From a checkpoint of a small mixture-of-experts model trained on Wikipedia.
Size: 9 layers, width 160, vocabulary 15360, 27.3M parameters.
Experts: 256 experts in each of 8 layers, 8 picks a token, a softmax router, a shared expert of 64 neurons.
Below are experts of layer 6 (counted from 0) of a mixture-of-experts language model. Rows are named router (the router's row for the expert) and show model dimensions 0-159. Each number is 50 + 12 x the weight over its row's rms, rounded and kept within 0 to 99.
After each expert's rows: a language model's description of what the expert responds to. This comes from a sample of Wikipedia text that the model never trained on.

# expert 61
router:58 26 66 49 65 27 57 42 63 62 35 43 57 39 59 34 64 39 64 41 25 31 38 55 55 50 36 68 58 58 39 69 69 54 48 58 58 39 45 51 38 29 64 64 53 54 50 47 40 25 57 34 38 51 67 44 59 56 49 42 63 37 45 39 68 52 52 45 64 43 31 38 41 36 40 46 42 62 52 35 36 65 29 48 50 33 50 60 49 58 52 22 27 32 53 48 62 50 70 47 61 38 32 41 46 49 60 43 44 38 77 60 61 64 56 35 53 60 68 64 37 77 42 46 60 49 49 58 55 43 46 47 65 30 41 63 54 53 53 44 46 44 26 57 58 50 58 49 54 67 65 56 36 51 68 34 60 30 57 39
It responds to: Prepositions of, by, with, between, against linking a role noun to its holder: leadership of, led by, featuring, alongside.

# expert 43
router:55 32 52 55 55 26 63 42 74 70 36 44 64 45 50 45 68 52 58 61 35 33 39 52 48 57 40 71 57 47 39 66 59 37 45 41 71 29 34 55 43 41 60 60 71 61 36 35 49 35 65 42 29 49 68 41 71 70 48 24 56 32 49 51 45 47 31 39 52 46 38 46 32 55 49 41 29 61 56 43 46 62 42 60 65 33 58 53 37 59 53 47 51 43 68 40 61 63 63 38 58 44 29 55 48 38 60 43 32 23 54 63 56 54 78 41 61 51 57 69 43 56 49 41 61 67 64 60 61 39 30 59 59 39 46 50 49 57 52 47 40 40 30 48 54 47 50 71 48 54 72 70 42 52 70 41 58 42 60 47
It responds to: Past-tense main verbs and participles after he, which or that, plus following prepositions: he portrayed, had witnessed, located, founded.

# expert 57
router:47 45 55 57 59 21 58 47 70 59 33 44 52 43 73 45 51 39 66 62 43 46 34 59 53 65 33 56 64 54 64 57 65 31 33 41 69 47 48 48 44 40 52 65 52 63 37 31 43 38 61 49 32 51 49 58 67 59 54 37 55 37 48 43 48 38 30 37 64 25 36 45 46 59 49 33 26 60 59 43 45 56 29 53 66 28 63 52 57 64 55 14 44 57 62 34 64 61 67 48 57 37 43 47 36 44 59 48 29 22 63 53 59 58 61 41 67 49 61 52 56 70 50 31 57 56 62 58 52 47 35 41 67 53 42 45 68 65 65 38 42 39 46 58 49 52 48 55 55 52 67 78 42 56 62 41 61 41 62 63
It responds to: Past participles and object pronouns after is, was or are, such as located, died, found, made, him, himself.

# expert 17
router:54 40 58 46 68 39 69 48 62 55 28 49 66 41 56 38 67 53 64 33 44 41 38 54 58 64 37 59 49 53 40 61 43 56 37 43 64 37 36 49 42 43 58 55 65 63 40 46 42 44 63 48 30 50 65 50 68 66 38 34 63 38 47 47 60 46 36 43 74 38 28 44 43 42 52 47 38 63 55 44 27 61 33 60 56 39 60 51 50 45 63 36 39 30 39 36 75 57 54 53 63 41 46 63 40 46 62 48 43 38 67 68 60 50 57 47 68 57 67 44 39 68 40 47 79 54 56 59 59 35 52 40 77 48 27 61 65 67 64 31 28 41 41 59 71 47 70 55 44 67 57 71 39 62 46 35 59 35 59 42
It responds to: First names or their word pieces in people lists, cast lists and biographies, such as Robert, William, Jul-ián, Frances-co.

# expert 2
router:58 34 77 44 68 29 50 44 72 53 26 40 68 47 56 43 51 54 57 55 37 36 40 67 71 68 40 58 54 47 59 46 54 45 39 34 66 35 39 42 46 40 51 53 51 54 36 36 46 44 61 38 29 61 62 46 64 59 27 32 63 52 38 36 42 41 37 35 57 39 54 58 54 61 49 50 45 59 60 47 27 68 36 70 51 46 58 51 37 44 60 45 31 57 45 36 54 54 59 61 60 39 46 53 38 37 57 39 53 52 58 50 60 53 59 38 52 56 70 52 32 68 46 55 62 63 46 59 63 40 46 45 66 43 35 60 76 81 61 39 27 39 37 43 71 58 52 46 60 57 62 76 37 78 55 39 65 33 58 45
It responds to: Inner or final word pieces of personal names, mostly surnames in lists and tables, such as Br-isc-oe, M-ered-ith, Bra-uer.

# expert 13
router:59 44 60 45 55 46 64 47 67 67 37 33 54 22 81 58 61 50 56 39 59 48 35 51 42 48 55 60 67 66 37 49 67 40 36 62 58 38 34 48 43 25 50 51 61 71 38 34 45 53 58 30 43 56 56 40 56 68 36 41 65 39 41 49 42 35 44 33 50 45 40 46 39 57 46 29 47 68 45 26 55 66 29 72 50 43 75 58 35 50 59 54 44 47 56 54 49 73 57 63 66 46 49 50 34 36 41 49 42 42 64 66 59 55 56 40 71 59 48 49 56 60 25 45 69 66 67 59 61 47 31 44 61 49 37 50 58 56 65 31 27 51 31 64 49 52 44 72 39 58 65 55 41 59 49 37 41 41 65 53
It responds to: Opening pieces of split words such as des, disc, ins, res, S, and -s after self or video: self-similar, Scientology, iTunes.

# expert 59
router:67 44 55 44 49 39 59 34 61 65 40 39 63 48 49 38 58 47 77 33 53 47 46 63 45 50 38 55 67 62 38 59 57 44 38 63 56 45 42 37 50 35 55 71 67 53 49 45 29 24 67 39 26 55 65 32 65 49 52 35 64 45 43 37 49 46 43 42 63 24 42 42 44 58 35 44 48 52 57 31 39 51 41 54 65 44 61 50 42 63 51 40 34 60 51 37 71 57 66 54 70 35 48 34 28 47 56 43 40 32 52 68 68 54 49 35 54 55 54 46 31 59 43 31 64 52 49 66 71 49 29 36 73 41 41 48 59 69 61 40 36 32 45 62 63 53 71 57 42 67 55 55 41 61 65 50 63 38 75 49
It responds to: En dashes in season and year ranges like 2010–11 and 1935–1937, scores like 52–42, plus position codes DF, MF, FW and LaTeX backslashes.

# expert 56
router:51 42 54 37 62 48 57 36 60 62 29 40 59 52 55 40 68 56 53 52 40 43 52 63 66 74 29 77 59 69 50 55 53 46 38 54 46 55 40 37 45 54 55 78 60 59 39 39 52 40 65 56 40 50 55 42 52 58 43 28 66 48 42 44 59 33 40 42 58 46 39 49 39 37 30 48 44 55 61 43 37 71 61 65 52 43 57 59 42 44 54 42 50 30 60 30 69 47 70 34 62 53 40 61 37 31 52 54 33 42 63 68 66 53 79 39 50 50 57 58 37 58 29 28 66 57 57 49 66 41 46 53 55 39 46 51 68 79 55 33 30 35 37 50 57 66 62 62 39 61 62 71 42 70 70 48 50 45 57 39
It responds to: Final digits of years and day numbers completing dates or ages, such as 201-8, "January 20", "age 51".

# expert 63
router:50 27 67 50 64 28 50 43 55 54 25 46 67 41 52 47 60 63 48 44 38 40 40 52 69 63 34 61 49 59 40 57 65 37 46 36 63 41 32 37 27 46 52 62 52 49 33 44 41 43 62 38 44 61 59 40 66 53 48 31 59 40 38 32 43 43 32 48 69 43 42 36 44 46 39 41 35 67 70 38 44 59 38 64 55 48 60 40 59 43 60 37 34 48 62 35 63 50 73 67 59 52 48 59 36 39 42 52 44 49 60 68 62 54 58 40 50 74 67 44 40 62 35 31 71 67 58 61 56 35 54 40 55 48 39 52 60 74 56 35 32 40 44 55 67 66 61 64 50 76 51 64 46 76 58 34 50 48 55 41
It responds to: Major city names and final pieces of place names, such as York, Angeles, Chicago, Washington, -burg, Fresno, Beirut.

# expert 14
router:83 37 42 37 58 42 55 49 63 65 43 41 58 40 58 43 47 46 54 39 35 43 39 58 70 55 36 59 82 61 48 64 39 33 49 47 55 35 49 38 38 37 47 64 64 53 45 37 45 40 65 39 42 49 64 37 65 60 43 30 78 55 48 27 49 36 39 51 64 38 48 51 36 49 39 43 48 48 64 32 41 65 45 53 57 43 57 38 56 46 49 37 38 32 74 46 69 55 59 58 63 37 54 49 39 33 75 42 48 33 55 59 72 54 64 28 53 67 57 59 36 54 29 46 60 68 57 71 57 49 41 46 56 44 58 60 50 62 62 38 34 34 40 68 57 49 60 66 39 60 67 60 44 56 62 46 59 26 55 29
It responds to: Pipes, punctuation and unit abbreviations right after numbers in sports result tables and measurements, such as "W 109–97 |", km, lb, °.

# expert 50
router:57 38 56 33 59 43 59 40 69 59 40 30 65 50 61 45 51 47 61 56 51 41 46 61 60 64 35 50 71 46 36 82 43 35 30 57 60 37 44 46 42 40 58 58 52 54 35 32 58 50 70 38 34 55 51 37 53 61 43 39 46 52 40 43 58 32 45 39 61 31 40 40 31 48 41 40 46 47 51 37 42 69 44 71 59 55 63 52 53 55 38 40 37 41 39 43 63 58 62 67 57 46 49 41 41 29 60 48 44 53 65 65 71 57 54 32 60 71 59 59 48 53 33 35 77 65 61 60 62 43 39 40 63 31 37 50 64 55 55 34 33 30 49 56 62 50 74 57 49 70 53 60 24 56 55 33 67 38 64 25
It responds to: Subject pronouns he, she, it starting clauses in biographies and sports careers, plus year prefixes after date phrases, such as "On 2 February 202-6".

# expert 45
router:59 52 62 63 56 32 61 42 62 67 34 32 68 40 78 38 44 48 56 42 35 40 40 50 58 62 38 64 63 72 41 55 65 33 33 34 63 40 36 45 44 45 57 70 59 67 32 46 43 45 59 46 53 60 56 39 58 49 39 36 53 44 40 40 56 39 43 46 58 42 38 39 44 51 46 40 44 71 55 45 48 57 41 49 66 50 65 60 47 48 71 30 34 41 54 25 75 57 62 43 55 34 40 53 37 52 68 51 36 43 63 76 55 62 67 37 51 58 65 55 38 60 52 39 62 53 73 56 49 44 43 43 62 43 26 66 76 61 66 20 42 47 26 52 69 45 58 55 51 62 62 61 46 47 63 52 64 32 47 56
It responds to: Abstract noun endings and nouns in prose, such as -ation, -ions, -ity, response, evidence, complaints, statements, damage.

# expert 8
router:64 49 38 35 55 38 59 39 63 64 37 45 54 35 52 41 52 59 60 28 36 51 29 46 65 51 42 69 66 67 41 55 73 47 25 57 63 45 41 46 30 42 62 68 57 62 48 26 42 55 46 33 42 49 67 49 63 51 47 47 56 39 40 36 51 42 47 53 67 26 35 48 34 52 27 30 43 63 65 26 51 51 45 63 59 34 50 57 49 52 62 46 36 44 73 25 49 57 71 63 79 34 32 49 52 48 50 35 48 49 55 67 67 54 57 46 56 53 61 51 51 58 51 42 56 39 60 71 59 46 43 49 69 42 54 61 73 61 56 40 26 34 41 48 47 56 57 51 36 66 57 62 41 63 56 37 54 33 70 48
It responds to: Standalone space tokens before numbers in dates, ages and durations, such as "(age 35)", "1960; 65 years ago", "December 2024".

# expert 5
router:62 49 56 51 71 40 60 48 60 61 47 37 58 53 59 44 49 51 67 42 49 41 52 69 47 66 22 62 57 63 47 59 57 26 43 48 59 46 45 50 42 29 69 63 62 53 47 38 27 28 64 37 46 53 69 48 56 48 38 44 45 54 47 35 58 49 43 49 63 29 21 55 28 38 44 50 46 60 63 35 32 63 45 45 51 38 73 58 57 60 46 45 40 39 63 48 59 50 72 45 58 33 43 41 51 54 55 46 42 31 53 65 53 59 62 33 49 57 80 61 35 59 39 34 76 61 69 64 49 38 46 48 70 52 48 44 61 60 60 38 37 48 30 61 58 52 49 65 33 51 57 65 32 50 66 38 59 20 59 30
It responds to: Closing parentheses after disambiguators like (footballer) or (loan) in football biography titles and career stat tables, plus quotes and slashes.

# expert 51
router:48 46 51 33 63 39 65 34 62 62 21 29 64 29 65 34 60 56 52 50 40 46 33 64 63 68 38 51 49 55 45 53 55 55 30 39 60 43 43 50 33 48 68 69 55 63 40 36 37 50 60 38 46 62 69 36 73 47 29 35 62 56 31 45 49 37 41 33 65 37 38 52 49 58 50 49 42 66 67 39 33 66 32 66 59 39 56 65 49 48 51 43 41 46 53 39 65 50 63 62 53 46 42 58 55 44 62 43 36 56 56 51 67 65 47 46 59 67 74 56 46 60 44 43 72 48 56 67 58 40 40 54 70 38 25 46 60 81 62 46 36 43 42 59 49 57 49 60 56 69 66 72 40 68 57 43 52 39 65 48
It responds to: Word pieces inside foreign personal names, mostly Slavic and Eastern European endings, such as -ović, -ová, -owski, -kov, Tipsarević.

# expert 49
router:58 42 67 43 69 33 53 42 61 71 41 27 55 53 63 39 63 32 51 47 30 49 40 61 62 60 39 75 64 49 56 61 46 43 51 45 52 38 47 44 56 40 69 60 53 66 33 45 48 36 65 49 28 65 60 33 59 63 47 49 58 41 30 38 38 49 40 37 64 36 27 37 47 49 44 31 47 58 57 45 51 64 34 65 54 44 68 54 40 61 55 51 33 47 66 49 60 50 46 63 58 40 34 36 39 50 56 48 34 33 78 74 59 54 50 35 69 53 64 69 39 68 29 35 59 62 58 74 48 44 42 44 54 31 40 60 61 59 61 55 40 50 31 40 62 61 48 59 54 66 63 70 30 64 61 41 57 39 54 40
It responds to: Prepositions for and to after adjectives, nouns or thank, plus modals could, can, should: thank God for, rare for, able to.

# expert 41
router:60 39 54 46 51 46 59 55 48 54 37 34 53 45 73 43 54 36 62 56 48 45 45 70 63 51 23 51 62 56 44 65 60 43 32 55 58 38 46 46 46 45 63 48 54 64 43 39 44 45 56 37 34 57 76 36 57 61 56 50 66 44 39 37 56 43 50 47 81 41 43 55 44 62 34 52 42 61 53 27 32 47 38 62 61 44 62 51 48 66 50 40 35 39 55 47 67 51 63 50 66 46 37 47 26 39 57 31 50 26 53 58 79 48 61 45 60 54 53 41 47 61 29 47 67 50 67 80 49 35 33 42 70 42 36 36 69 65 63 39 37 38 41 58 66 48 74 64 42 50 63 62 41 62 69 43 61 33 61 24
It responds to: Pipes within table rows after dates, times or codes in schedules, asteroid lists and tracklists, plus = headings and row-start words.

# expert 23
router:56 30 59 42 58 30 54 48 80 75 42 32 53 46 64 35 51 59 43 49 39 42 40 55 63 46 40 67 69 57 39 60 48 37 45 41 60 54 40 56 44 43 71 61 58 60 47 33 37 43 54 35 36 48 55 46 63 52 51 40 64 50 39 26 63 45 54 46 70 30 27 22 43 54 42 42 33 61 63 47 48 53 34 73 55 47 57 62 51 67 53 42 44 36 66 39 58 41 56 67 63 38 44 47 34 49 56 43 29 34 69 61 71 49 64 33 65 53 71 51 49 77 54 43 68 60 62 57 63 53 35 37 61 31 48 49 67 54 67 50 36 45 32 53 58 54 58 60 46 61 65 57 42 63 60 36 71 55 49 35
It responds to: Forms of be and auxiliaries after a subject, especially was in "it was announced/reported that", also is, were, been, not.

# expert 32
router:59 38 63 33 66 38 51 37 60 68 45 39 70 33 59 41 54 46 52 48 42 48 38 72 70 70 32 60 53 62 39 57 52 52 37 31 52 50 34 47 37 46 55 58 61 46 42 38 32 54 50 42 38 59 58 28 67 52 52 50 66 54 32 38 37 38 52 51 57 51 42 50 48 36 52 36 59 62 64 38 37 75 29 40 68 41 78 70 40 47 57 44 28 41 61 48 62 60 75 56 50 38 35 67 34 47 53 46 53 33 67 67 53 75 65 38 59 61 58 58 49 70 59 32 60 57 60 54 52 35 37 53 62 45 38 52 64 60 67 28 37 36 40 55 60 50 61 70 44 56 62 71 39 57 52 41 60 42 46 38
It responds to: Nouns for measurable properties or geographic features after "the" or "average", such as length, size, depth, bank, age.

# expert 44
router:59 46 65 46 52 55 66 38 71 72 34 33 60 47 59 47 60 45 58 40 38 34 47 51 56 54 42 71 59 63 41 56 53 39 25 59 55 44 34 37 42 50 58 61 55 58 37 31 48 35 72 38 44 69 58 43 62 53 33 55 65 44 46 31 54 47 39 50 72 42 37 22 41 43 34 39 47 60 58 13 46 61 32 69 54 32 49 52 49 57 50 45 37 35 57 39 62 56 73 56 57 39 35 45 48 33 63 47 35 46 67 68 75 56 64 43 52 59 61 60 41 68 49 56 57 60 60 56 60 40 32 46 68 34 44 54 60 64 51 33 34 33 46 52 61 46 62 52 46 74 55 57 33 54 61 53 62 36 67 53
It responds to: Leading year pieces and the space before them in full dates, such as "March 17, 2010", "May 200-7", "October 2009".

# expert 24
router:56 31 51 52 45 27 58 44 54 69 29 36 62 51 51 43 68 52 59 53 45 40 32 64 54 51 39 71 61 68 36 53 46 45 59 47 58 38 35 28 53 47 83 71 51 69 40 43 39 45 56 28 26 53 69 48 65 60 62 36 69 54 50 47 58 48 50 32 56 48 25 44 39 55 33 49 44 61 63 30 35 66 49 51 62 32 45 66 42 61 58 24 31 42 67 46 59 43 56 49 49 37 25 37 40 46 55 33 42 40 68 64 51 57 61 44 58 67 49 52 39 57 42 36 50 61 52 51 54 41 40 51 58 31 55 68 49 58 54 41 36 37 40 67 50 41 62 50 43 63 63 57 37 64 72 46 67 36 55 35
It responds to: Prepositions opening time or circumstance phrases like in, during, until, after, by, plus infobox field words before a colon.

# expert 46
router:47 55 48 42 58 39 57 47 61 64 41 56 69 38 74 30 66 54 52 35 37 48 30 64 69 66 45 52 43 63 38 55 43 47 35 55 55 42 46 44 46 44 64 55 60 51 51 45 40 41 77 43 40 60 64 36 62 55 41 48 61 46 42 39 54 49 46 38 61 44 43 38 38 39 46 41 38 69 52 32 35 64 32 61 51 40 60 73 46 48 75 35 40 46 38 38 63 59 62 56 56 56 37 62 34 31 66 47 28 49 65 59 71 57 51 38 70 48 74 52 34 57 40 41 79 57 56 70 62 35 46 57 73 39 30 57 50 75 45 33 24 51 38 58 65 59 68 48 41 55 65 67 43 57 51 34 53 44 55 48
It responds to: Middle syllables of non-English personal and place names, such as j in Nanjing, av in Kudryavtsev, lav in Ilavarasu, plus common English first names.

# expert 29
router:55 28 47 50 55 35 66 40 53 62 32 29 67 44 68 32 69 53 65 46 47 39 40 60 62 53 36 58 56 61 47 64 62 56 48 51 56 41 42 40 40 41 69 55 58 60 41 34 40 44 58 21 38 40 68 46 58 68 48 46 67 55 45 49 55 46 52 43 65 50 39 42 41 54 21 41 47 81 75 41 46 66 35 48 62 33 62 64 48 56 57 43 36 35 57 49 76 60 67 33 59 34 34 47 43 50 55 31 34 36 59 51 64 58 63 55 53 55 48 46 46 53 32 33 62 50 62 64 51 40 38 37 65 41 44 63 66 59 55 47 45 44 36 62 52 37 50 58 37 64 76 57 45 65 65 27 69 35 61 46
It responds to: Pipe or hyphen opening a new table row or infobox line after a line break, plus headers like Personal, Representing, Starring.

# expert 40
router:56 35 47 41 59 37 48 35 56 70 43 40 63 57 60 53 60 55 61 50 42 41 37 70 53 50 48 66 64 65 47 53 51 36 20 51 47 42 44 30 46 50 60 70 49 53 43 49 43 38 53 37 41 56 60 49 58 60 53 35 76 49 37 35 64 43 46 50 68 46 41 50 52 38 32 43 44 65 53 35 37 57 41 68 55 44 58 64 50 57 49 38 25 44 64 33 76 67 72 47 67 47 43 47 32 35 61 44 42 52 45 82 63 43 70 31 55 67 51 57 40 52 26 39 61 54 62 60 56 30 34 45 59 37 53 53 67 80 49 39 34 42 44 52 63 48 71 70 52 52 61 61 39 59 74 42 66 43 64 46
It responds to: Last digit of a year after a prefix like 201 or 199, especially in career ranges like 2018–2019, plus month names, –present and since.

# expert 33
router:58 32 45 39 65 47 60 33 69 59 36 46 54 40 73 52 58 53 50 38 47 37 40 59 55 49 42 61 55 52 47 52 64 33 42 40 57 42 35 42 31 34 74 67 60 52 41 41 41 47 49 51 50 63 66 40 76 57 41 41 65 56 50 41 50 35 41 48 71 36 39 44 51 45 43 41 39 65 71 41 32 73 29 48 65 38 58 58 46 69 52 33 38 45 58 38 68 44 57 58 52 38 44 58 38 35 52 53 30 33 67 49 48 52 61 45 54 54 67 71 44 62 32 48 67 62 53 66 56 35 46 41 78 34 37 41 64 64 63 51 34 35 39 64 50 63 59 51 50 47 70 66 32 77 72 44 63 43 59 46
It responds to: Pipes, colons and semicolons after field labels or entries in tables and lists, such as Spoilt:, Intendant:, coordinate marks °N.

# expert 47
router:67 29 70 38 64 39 53 50 60 42 25 38 65 47 65 49 55 62 48 33 54 49 44 58 58 75 41 64 54 56 51 72 61 35 36 51 74 44 28 34 46 23 68 57 70 44 49 47 41 47 71 32 39 65 55 35 57 63 35 36 44 48 41 49 56 44 37 42 69 56 38 48 46 38 38 50 30 62 55 40 41 61 35 64 64 53 77 64 45 50 48 44 34 35 51 41 54 59 59 67 60 33 49 50 49 42 52 49 41 39 57 58 54 54 62 39 62 52 57 45 33 47 36 30 74 57 53 57 57 33 51 44 67 51 37 50 67 61 73 38 35 38 50 49 72 65 50 57 38 64 65 65 45 63 59 40 64 38 58 37
It responds to: City and team name parts in sports contexts, like York after New, Bay in Green Bay, Giants, Sox, Football, Brown-s.

# expert 12
router:69 37 56 48 54 38 51 46 55 60 30 42 62 38 62 44 58 46 57 54 42 30 37 52 58 59 54 67 65 57 67 62 60 37 42 54 46 32 44 44 42 49 61 64 49 55 32 38 25 45 59 30 30 56 68 36 59 65 36 57 67 52 42 40 50 42 52 52 57 39 42 48 39 54 35 50 26 63 61 59 40 60 40 51 65 42 70 82 35 55 65 35 24 48 65 42 53 42 69 58 63 29 54 52 38 42 43 32 30 27 63 68 55 69 55 43 61 65 48 52 37 48 31 47 63 54 69 69 54 53 46 47 65 43 48 49 64 61 61 46 28 44 46 72 47 64 56 55 43 59 60 53 33 58 53 25 55 30 54 50
It responds to: Pipe separators, == section markers and column header words in wiki tables and headings, e.g. Total, Player, Apps, Votes.

# expert 31
router:59 34 64 59 60 33 54 46 83 71 36 34 66 45 48 42 51 54 58 43 36 38 32 41 62 65 28 55 62 56 50 42 66 32 46 33 65 40 45 45 43 39 58 76 61 59 39 39 30 41 62 44 36 50 61 47 51 50 38 29 64 33 36 52 55 45 36 44 63 36 40 40 40 54 39 48 39 62 51 37 55 50 44 68 67 33 52 58 45 47 69 39 47 57 60 29 69 61 55 46 77 49 37 45 26 52 62 53 32 38 54 71 58 57 61 26 48 56 50 52 40 54 46 40 51 67 56 67 64 51 29 47 62 43 37 56 67 59 68 48 43 41 35 54 48 36 57 56 53 55 71 74 46 58 72 50 61 42 58 63
It responds to: Past participles after was, were or been, usually before by, to or in: was led, was defeated, appointed, awarded, Succeeded.

# expert 3
router:74 54 54 49 60 38 49 47 56 72 28 41 63 42 62 45 63 42 44 49 42 33 44 47 52 57 41 62 48 61 33 43 49 45 21 56 55 40 43 34 41 46 46 67 47 61 50 46 52 45 65 38 33 48 65 26 59 62 38 37 55 57 37 58 49 46 41 46 55 47 48 58 60 65 32 55 46 61 74 40 50 52 44 59 54 40 61 72 52 65 50 36 15 31 44 48 63 47 64 35 49 47 45 62 27 44 51 33 44 43 68 72 55 57 72 41 51 58 57 49 26 66 50 41 65 48 67 61 66 55 40 48 61 39 33 56 63 69 56 32 37 31 33 55 57 60 53 68 57 76 49 55 52 74 61 33 70 39 63 48
It responds to: Title words for awards, contests and events, often in tables, such as Best, Final, Award, Contest in Eurovision Song Contest, Champion.

# expert 18
router:69 45 47 41 58 37 71 47 72 53 36 50 53 31 57 51 63 46 45 37 39 25 40 47 64 63 47 43 48 65 45 65 56 42 47 48 66 34 44 55 33 44 65 75 47 51 40 45 38 41 54 22 51 48 56 52 54 65 45 47 48 35 35 54 54 47 53 49 67 47 34 56 42 64 34 39 20 53 60 41 44 49 42 54 61 34 72 61 65 52 55 31 41 44 64 39 55 47 72 38 59 29 42 55 37 46 50 29 38 41 72 62 65 65 57 40 59 57 59 40 26 63 50 42 61 62 60 55 51 33 45 51 53 41 31 63 70 69 45 36 35 39 41 55 62 50 64 52 54 79 58 60 40 59 66 39 63 48 78 39
It responds to: Office and rank titles in political or career contexts, e.g. President, Minister, Governor, Secretary, Mayor, and pieces like pres-idents.

# expert 37
router:58 43 58 55 50 29 61 41 59 53 37 38 60 39 68 50 49 47 53 35 41 33 39 53 64 55 34 67 62 67 48 57 58 39 38 42 64 43 40 33 46 28 55 55 65 65 33 39 47 38 63 33 36 66 56 41 75 55 39 34 55 55 50 37 36 37 53 48 70 54 36 42 33 57 53 36 32 66 52 39 48 58 50 50 67 36 62 69 57 72 66 24 32 44 60 44 73 50 73 45 63 49 56 54 46 42 62 48 36 42 60 71 54 47 62 28 66 53 73 59 51 50 38 52 71 47 67 57 61 43 40 42 54 40 35 50 64 60 71 21 45 40 31 47 60 41 60 70 44 60 52 63 47 50 62 40 57 41 54 55
It responds to: Plural nouns and plural suffixes s, es, ers, ions after counts or other, many: many gods, two phrases, members, episodes.

# expert 27
router:53 44 43 54 70 29 50 41 66 47 32 43 80 31 57 42 63 57 58 42 42 36 33 55 57 62 39 54 58 59 45 54 62 44 10 48 70 35 48 41 53 33 46 67 67 52 30 35 36 40 51 32 45 54 58 41 75 61 36 46 66 40 34 46 55 37 34 30 54 34 55 59 54 53 44 41 50 56 63 42 31 56 34 69 56 39 56 49 50 36 68 46 36 50 48 25 57 61 53 49 66 49 41 55 41 38 67 34 40 45 61 59 49 61 70 31 55 59 41 68 50 68 49 44 58 54 48 68 61 46 34 54 51 44 55 42 59 50 72 32 32 46 32 55 55 55 52 57 60 62 63 75 45 65 50 41 54 34 67 46
It responds to: Descriptive adjectives and mid-word pieces in descriptive or scientific prose, such as similar, distinct, normal, smaller, layered, proboscis, coelurosaur.

# expert 20
router:62 34 46 52 51 47 49 44 48 54 38 39 51 29 75 57 57 58 53 50 49 33 47 58 62 64 42 50 68 51 34 76 57 24 46 55 57 46 38 51 42 27 54 74 55 45 32 44 29 45 76 26 34 59 62 29 62 62 51 40 60 63 49 44 57 55 53 45 67 29 37 50 41 65 32 43 42 55 65 50 45 52 48 61 58 46 60 78 52 51 55 45 38 36 34 36 60 42 60 55 56 47 19 61 31 45 63 31 53 36 67 77 69 59 63 41 52 67 47 54 36 59 39 44 71 63 57 49 50 50 43 63 52 46 38 65 65 62 60 38 28 36 46 43 56 51 52 49 63 58 63 67 41 50 63 50 63 51 65 42
It responds to: Sports-statistics nouns like record, average, medalist, plus first letters of words split into pieces, such as b-erth, t-ore, G-ameplay.

# expert 9
router:73 30 63 55 52 34 55 64 58 48 38 44 53 35 54 38 69 57 54 32 38 49 43 71 64 57 35 61 58 55 47 63 59 38 42 53 71 42 35 24 37 50 59 64 68 51 36 42 25 38 77 35 50 58 65 43 50 59 27 42 57 57 50 48 61 42 35 49 74 54 34 51 47 46 27 44 44 65 60 37 43 50 40 62 58 48 64 54 53 55 48 45 37 34 61 38 57 54 74 59 65 42 40 56 28 37 52 37 43 36 72 49 51 52 68 34 61 51 46 47 38 48 34 37 56 47 56 63 63 42 39 41 64 43 50 48 66 62 68 45 37 34 36 52 52 66 73 73 41 63 61 62 43 53 69 41 56 41 64 37
It responds to: US state, city and university names in college sports texts, plus preceding the or commas, such as Carolina, Southern California, New York.

# expert 4
router:56 30 54 44 58 50 51 31 51 63 34 28 57 51 64 34 55 65 64 43 43 42 37 64 56 64 28 64 73 49 34 48 53 28 30 51 57 54 41 45 39 36 62 67 56 61 38 31 48 47 60 31 27 62 58 34 65 67 54 56 60 50 43 23 53 47 45 41 70 45 26 49 44 58 44 51 39 76 79 40 44 61 28 44 49 49 52 59 40 59 69 37 37 34 60 33 61 46 71 46 61 54 42 59 39 33 51 53 50 33 54 60 58 66 50 50 56 52 59 48 44 57 25 43 58 60 56 58 61 47 38 42 51 32 44 59 65 58 53 51 36 54 43 64 67 59 67 48 51 59 71 59 43 68 58 32 44 32 61 33
It responds to: Small standalone numbers, mostly 1–15, in match scorelines, table cells, dates and distances, such as 1 in "AZE 1-2 SER" or "11 Nov".

# expert 54
router:66 52 71 43 53 40 65 46 55 52 44 52 52 35 58 58 67 55 62 28 47 37 36 50 65 53 39 65 56 76 42 50 32 51 15 52 58 37 38 53 30 52 45 62 59 59 36 44 44 43 41 49 43 58 60 28 59 52 45 48 53 48 36 35 43 44 54 56 73 40 45 34 43 49 36 45 49 80 77 18 45 54 40 50 43 35 63 59 51 61 56 47 40 50 59 48 60 54 56 59 65 33 22 36 49 39 40 50 34 52 61 60 79 53 71 41 56 48 58 58 49 56 51 45 67 59 66 58 71 37 42 50 63 40 39 64 56 66 49 38 23 36 35 62 57 55 58 50 43 57 61 59 49 62 65 63 76 45 61 47
It responds to: Space tokens right before years or numbers in dates and tables, e.g. in 1960, plus mid-word pieces like cong-est-ion.

# expert 55
router:60 41 56 58 56 27 63 36 66 61 38 41 56 37 62 50 44 45 47 52 45 34 38 61 55 59 39 63 64 62 50 65 57 29 39 32 66 41 42 33 48 35 52 62 65 61 34 31 52 31 74 41 42 62 57 42 76 53 38 26 62 58 49 41 40 41 42 44 61 48 37 40 38 63 57 32 34 60 60 44 52 61 58 57 59 49 63 62 59 67 60 21 44 38 64 40 74 57 72 46 61 52 50 42 50 42 61 50 34 43 58 76 45 43 67 31 65 51 66 58 45 53 48 37 75 53 62 52 54 42 38 41 53 51 33 54 71 56 59 23 36 34 37 46 64 44 51 68 42 52 62 68 50 42 62 39 58 41 53 58
It responds to: Plural counted nouns after numbers, especially sports statistics: four passes, 246 runs, appearances, points, goals, plus other plurals.

# expert 6
router:52 30 67 54 64 23 55 49 59 60 36 28 58 45 72 31 74 43 43 56 50 30 41 55 59 59 47 72 68 48 41 81 66 51 34 57 61 29 45 46 47 29 73 53 49 53 39 44 50 29 52 34 38 52 73 48 61 61 51 46 50 26 50 51 59 53 43 36 65 44 41 45 61 63 40 52 33 59 64 36 48 60 38 61 55 36 54 66 50 60 57 50 45 37 63 35 65 52 54 41 72 41 40 49 46 32 65 57 50 30 50 56 73 52 58 40 65 56 53 51 34 50 55 43 70 63 61 58 48 44 32 33 75 37 46 52 58 52 60 45 34 36 43 57 52 49 49 48 37 62 68 62 48 47 76 40 59 39 67 47
It responds to: Past-tense or infinitive action verbs following he, to or would in narrative biography, such as called, gave, married, took.

# expert 58
router:60 39 48 41 55 45 45 34 47 61 39 42 61 36 64 39 44 60 73 31 51 43 48 69 57 53 47 50 81 73 46 63 60 47 45 60 66 42 37 37 37 44 54 63 67 50 46 24 42 41 48 40 23 47 66 32 55 63 43 44 65 60 51 37 57 54 59 48 57 55 46 41 32 50 42 52 45 62 60 36 31 56 47 57 64 43 77 75 41 69 73 50 33 47 61 41 52 48 72 53 70 36 41 60 39 47 48 42 43 22 56 68 65 67 55 42 57 61 64 49 37 57 29 68 57 49 59 54 51 38 31 48 54 45 35 64 65 72 59 36 15 41 47 54 43 60 64 57 51 66 55 55 43 47 59 47 47 48 56 59
It responds to: First piece after a list dash or colon in infobox fields, such as Z in Zingiberales, Synonyms, Lic in License, and table headers like W.